config = dict(
    num_hidden_layers=11,
    hidden_size=256,
    n_experts=128,
    experts_per_token=2,
    d_expert=96,
    d_shared_expert=192,
    hidden_act='reglu',
    moe_layers=[0, 1, 2, 3, 4, 5, 6, 7, 8, 9, 10],
    router_score='softmax',
    normalize_top_k=False,
    routed_scale=1.0,
    balance_loss=0.0034,
    balance_bias=False,
    router_cosine_scale=20.0,
    shared_expert_gate=True,
    init_std_router=0.00793,
    lr_router=0.00101,
    vocab_size=12256,
    norm='rmsnorm',
    norm_eps=1e-06,
    tie_word_embeddings=True,
    optimizer='soap_variant',
    learning_rate=0.00524,
    beta1=0.95,
    beta2=0.98,
    batch_tokens=131072,
    max_seq_len=512,
    train_tokens=755700000,
    max_steps=5766,
    dataset='wikipedia_en',
)
Below are experts of layer 3 (counted from 0) of a mixture-of-experts language model. Rows are named down (a neuron's output weights, with its number) and show model dimensions 0-255. Each number is 128 + 32 x the weight over its row's rms, rounded and kept within 0 to 255.
Before each expert's rows: a language model's description of what the expert responds to. This comes from a sample of Wikipedia text that the model never trained on.

# expert 42
What it handles: Opening word pieces like Qu, Gu, qu, gu, par, Ber, Gar at the start of words or names, e.g. Qu-artet, qu-ail, Que-zon.
down0 [135  91  91 107 139  98 180  72  89 127 205 144 118 120 167 155  67 147 103 122 154 130 128 102  98 128 123 170 189 124 144 141 117 102 154  91 139 109  78 168  97 125 162 134 121 150 202 181 148 149 126 194 122 127 113 128 140  43 174 191 169 129  91 121 136 129 127  98 164 172 116 160 177  99 126 110 108 119 153 157 133 122  77 117 139  89 105 162 146 141 122 160 175 108 106 135  67 108 106 118 149 137 166 145 115  88 128 137 131 142 124 152 123 174 187 147 102 149 138 112  86  98 138 215 154 112 139 122 132  77 148 140  83 160 171  82 145 157 109 133 157 187 142 133 163 114 146 159 137 132 110 185 104 148 107 174 159  71 177 145  98 143 123 182 111 136 161 203  90  89  86  98 146 154 130 113 184 104 154 176 131 121 196 102  79 112 142 122 141 158  98 172 132  82 172 136 141 147 145 164 176 128 176 134 133 123 156 142  99 142  91  73 112 171 148 135 123 161 120 123 146 108  97 130 127 179 136 163 162 145 133 128  75 117  71 164  95  72  33 141 154 133  99  70 115 190 124 102 137 191 152  83 106 171 160 123]

# expert 60
What it handles: Two-digit numbers starting a value in tables and statistics, such as temperatures, percentages, coordinates, e.g. 47.3, 69%, 31°.
down0 [171 109  99  65 119 158 117 158 109 120 130 166  90 129  99 175 120 124 121 165 152 106 166 135 180  60 142 120 139 147 116  60 161 107 170  69 105 126 132 115 146 172 171 112 124 168  98 145 131 133 179 100 125  85 134 130 182 111 110  82  68 118 149 157 166 155 130 135 108 102 127 154 130 135 133 101 152 111 137  97  45 165 112 156 125 111 116 133 140 132 112 129 150 162 132 150 113 162 131  52 198 225 124 127 156  72 177  96  28 117 133 178 190 170  97 110 128 123  79  96 159  76 152 141 130 137 196 169 118  97  93 145 115 124 121 101 138 156  64 148 126  88 170 148 163  95 171 108 173  93 107 158 179  92  87 179  78  88 132 121 148 153 177 153  81 161 145 116 204 132 121 163  94 115 130 115 124 100 185 123 118 143  88 129 124 141  87 121  76 166 132  70 141 117 110 125 149 149 153 104 118 105 119 103 156 116 139 156  67 156 147 116 104 175 109 147 113 138 122  70 135 120 131 165 158 115  98  59 181 103 139 152  88  76 147  97 157 113 175 128 165  74 132 100  82 175 147 138 155 143 110 138 147 149 141 119]

# expert 53
What it handles: Pipe separators between wiki table cells, most strongly at row ends after shipwreck descriptions, also in sports and review score tables.
down0 [126  87 118 129 160  80 106 132 137 174 143  45 141 105 117 156 106 152 108  90 136 128 189 119  94 134 145  91  83 148 193 177 112 120 149 103 138 156 143 149 129 147 159 134 111 179 107 146 163 167 158  86 166 138 149  75 140 150 148 126 102 122  73 139  46 155 123 119 122 120 140 159  80 175 156 163 224 158 184 150  46 149 105 133 131 139 134 125 145 145 204 131 149 146 119 114  97  87 122 102 176 177 133 154 105 166  87 112 100 144 152 112 150 166 107 158 135  55  93 125 176 103 137  80  84  76 133  71 103 117 126 119 133 106 116  71 111 135 147 108  90  83 141 166 123 170 139 179 106  83 116 131 158 119 109 138  91 113 143 131 158 181 126 125 112 147 167 158 173 113 142 144 183 151 109 137 119  67 117 122 136 151 122 115 150 104 198 112 146 134 146 154  97 152 133  88  79 152  52 153  62 177 105 125 178 152 130 139 161 184 158 167 156 124  50 175  90 104 176 174 106  84 104 137 195  96 133 142 123 135 119 114 124 106 104  78 130  57 142 114 114 100 114  99  90 135 109 129  87 103 130 182 100 123 142  97]

# expert 46
What it handles: Opening letters of a lowercase word split into pieces, after an article or preposition, e.g. t-undra, l-ordship, sh-apeless, w-ages.
down0 [134 132  64 174 143 140 134  79 105 142 111 174 126 134 147 125 152 131 139 144 179 160  94 118 147 158  94 155 125 157 113 168 141 177 138 170 107  81 101 152 103 113 128 131 146  80  47 135 101  98 135 113 167 142 171 144 134 133  37 138  59 128 115 128 169 122 120 163  61  87 141 112 106 156 168 113 131 143 101 114 157  79 173 121 122 102 131  94 106 156 132  60 189 148 132 116 180 157 152  96 119 169  96 151  77 170 130  64 116 163  38 240  90  86 124 143 113  93 163 117  69 137 175 113 110 168 121 109 163 129  83 123 162 151 114 102  83 137  87 143 159 132 112 140 121 170 141 188 126 179 111 115 136  99 122 156 121 155 158 108  89 147 163 106 121  45 120 127 156 148 113 101 133 172 141 147 136 104 116 130 112 136 148 189  80 130 185 117 154  93 141 128  90 131 159  98 140 125 105  50  82 165 132 141 152 126 133 115 137 127 165 175 100 138 153 203 151 105  92 142  98  98 130 151 155 118 120  64  90 136 161  98 121 149 134  92 152 109 114 165 161 113  90 195 115 127 135 182  87 110 158 163 148  71 100  88]

# expert 21
What it handles: The pipe separator between cells in Wikipedia tables, e.g. fight records, election results, athletics results; also semicolons after quotes or brackets.
down17 [ 78 144 164 110 147 138 131 174 117  60 144 165 106 128 134 121 119  69 126  88  86 128 111 159  72  85 148  81 162  78  45 163 157 155  95 100  98 124 123 137 133 163  99 105 133 168 108  91 102 102 195 112 133  84 124  86 180  71 103 147 164 188 125  83 144 119 130  93 105 169 137 175 156 102 175 152 106 117 115 110 159 119 116 118 137 106 150 208 127 123 129 151  84 159 193 127 146  95 165 122 143 113 103 118 137 112 149 168 172 111 150 123 136 126 106 122 129 103 160  58 133  86  99 149  92 100 158  84 133 124 134 128 131 132 122 178 119  96 144 183  92 150 182 182 125  92 192 106 148 180 150 215 116 120 103 127 170 176 101 132 121 121 143 132 169  67 144  83 114 146 148  90 130 153 123 114 132 122  88 163 181 137  92 163 135 101 190 138  87 167 175 158 158 149 124 125 127 132  63 123 149  97 153 158  70  99  96 145 121 137 168 143  93 132  80  65 174 148 107 166 118 134 106  86 151 122  63 113  96 103 156 137 153 122 166 199 137 128 127 135 186 160 111 173 109 146 174 165 118 123  85 193 155 130 183 145]

# expert 33
What it handles: First pieces of longer words split into parts, often prefixes, e.g. un-confirmed, en-emies, det-ainment, ex-iled, inv-itations.
down17 [ 42 147 113 170 197  98 167 129 103 177 180  88 114 148 148  97 143  83  93 116 156 114 138 111 152 176 122 149 157 139 143 120  85 124 116 104 118 113 166 153  81 142 111 138 105 111  90  71  77 115 125 110 149 126 144 139 116  85 102 151 157 140 144 138 133 127 151 110  70 157 102 146  69 155  98 102  71 128 125 135 152  92 135 115 148 184 164 156 132 107 156 132 172 120 127 122 118 105  94 160 201 117  82 149 146  77 128  60 180  74 139 197  88 110 182 154 120 122 174  79  78 149 161  84 158 162  83 102  62 142 158 132 136  97  94 111 129 137  67 159 107 131  98 170 151 108  90 112 156 100 135 169 153 131 197 153  47 104 136 112  96 146  95  70 101 156  77 146  98 185 111 144 101 144  78 150 110 151 174 114  89  94  60 157 137 129 119 126 112 144 112 160 115 122 105 119  86 124 153  78 123 182 123  94 106 120 145  98 102 103 108 161 199 109 110 150  94 172 140  99 126 129 139 179  89  84 127 116 127 178 157 109  64 120 142 185 210 176 116 135 134  91 128 164  94 130 143 145  84  83 114 107 125 157 126 137]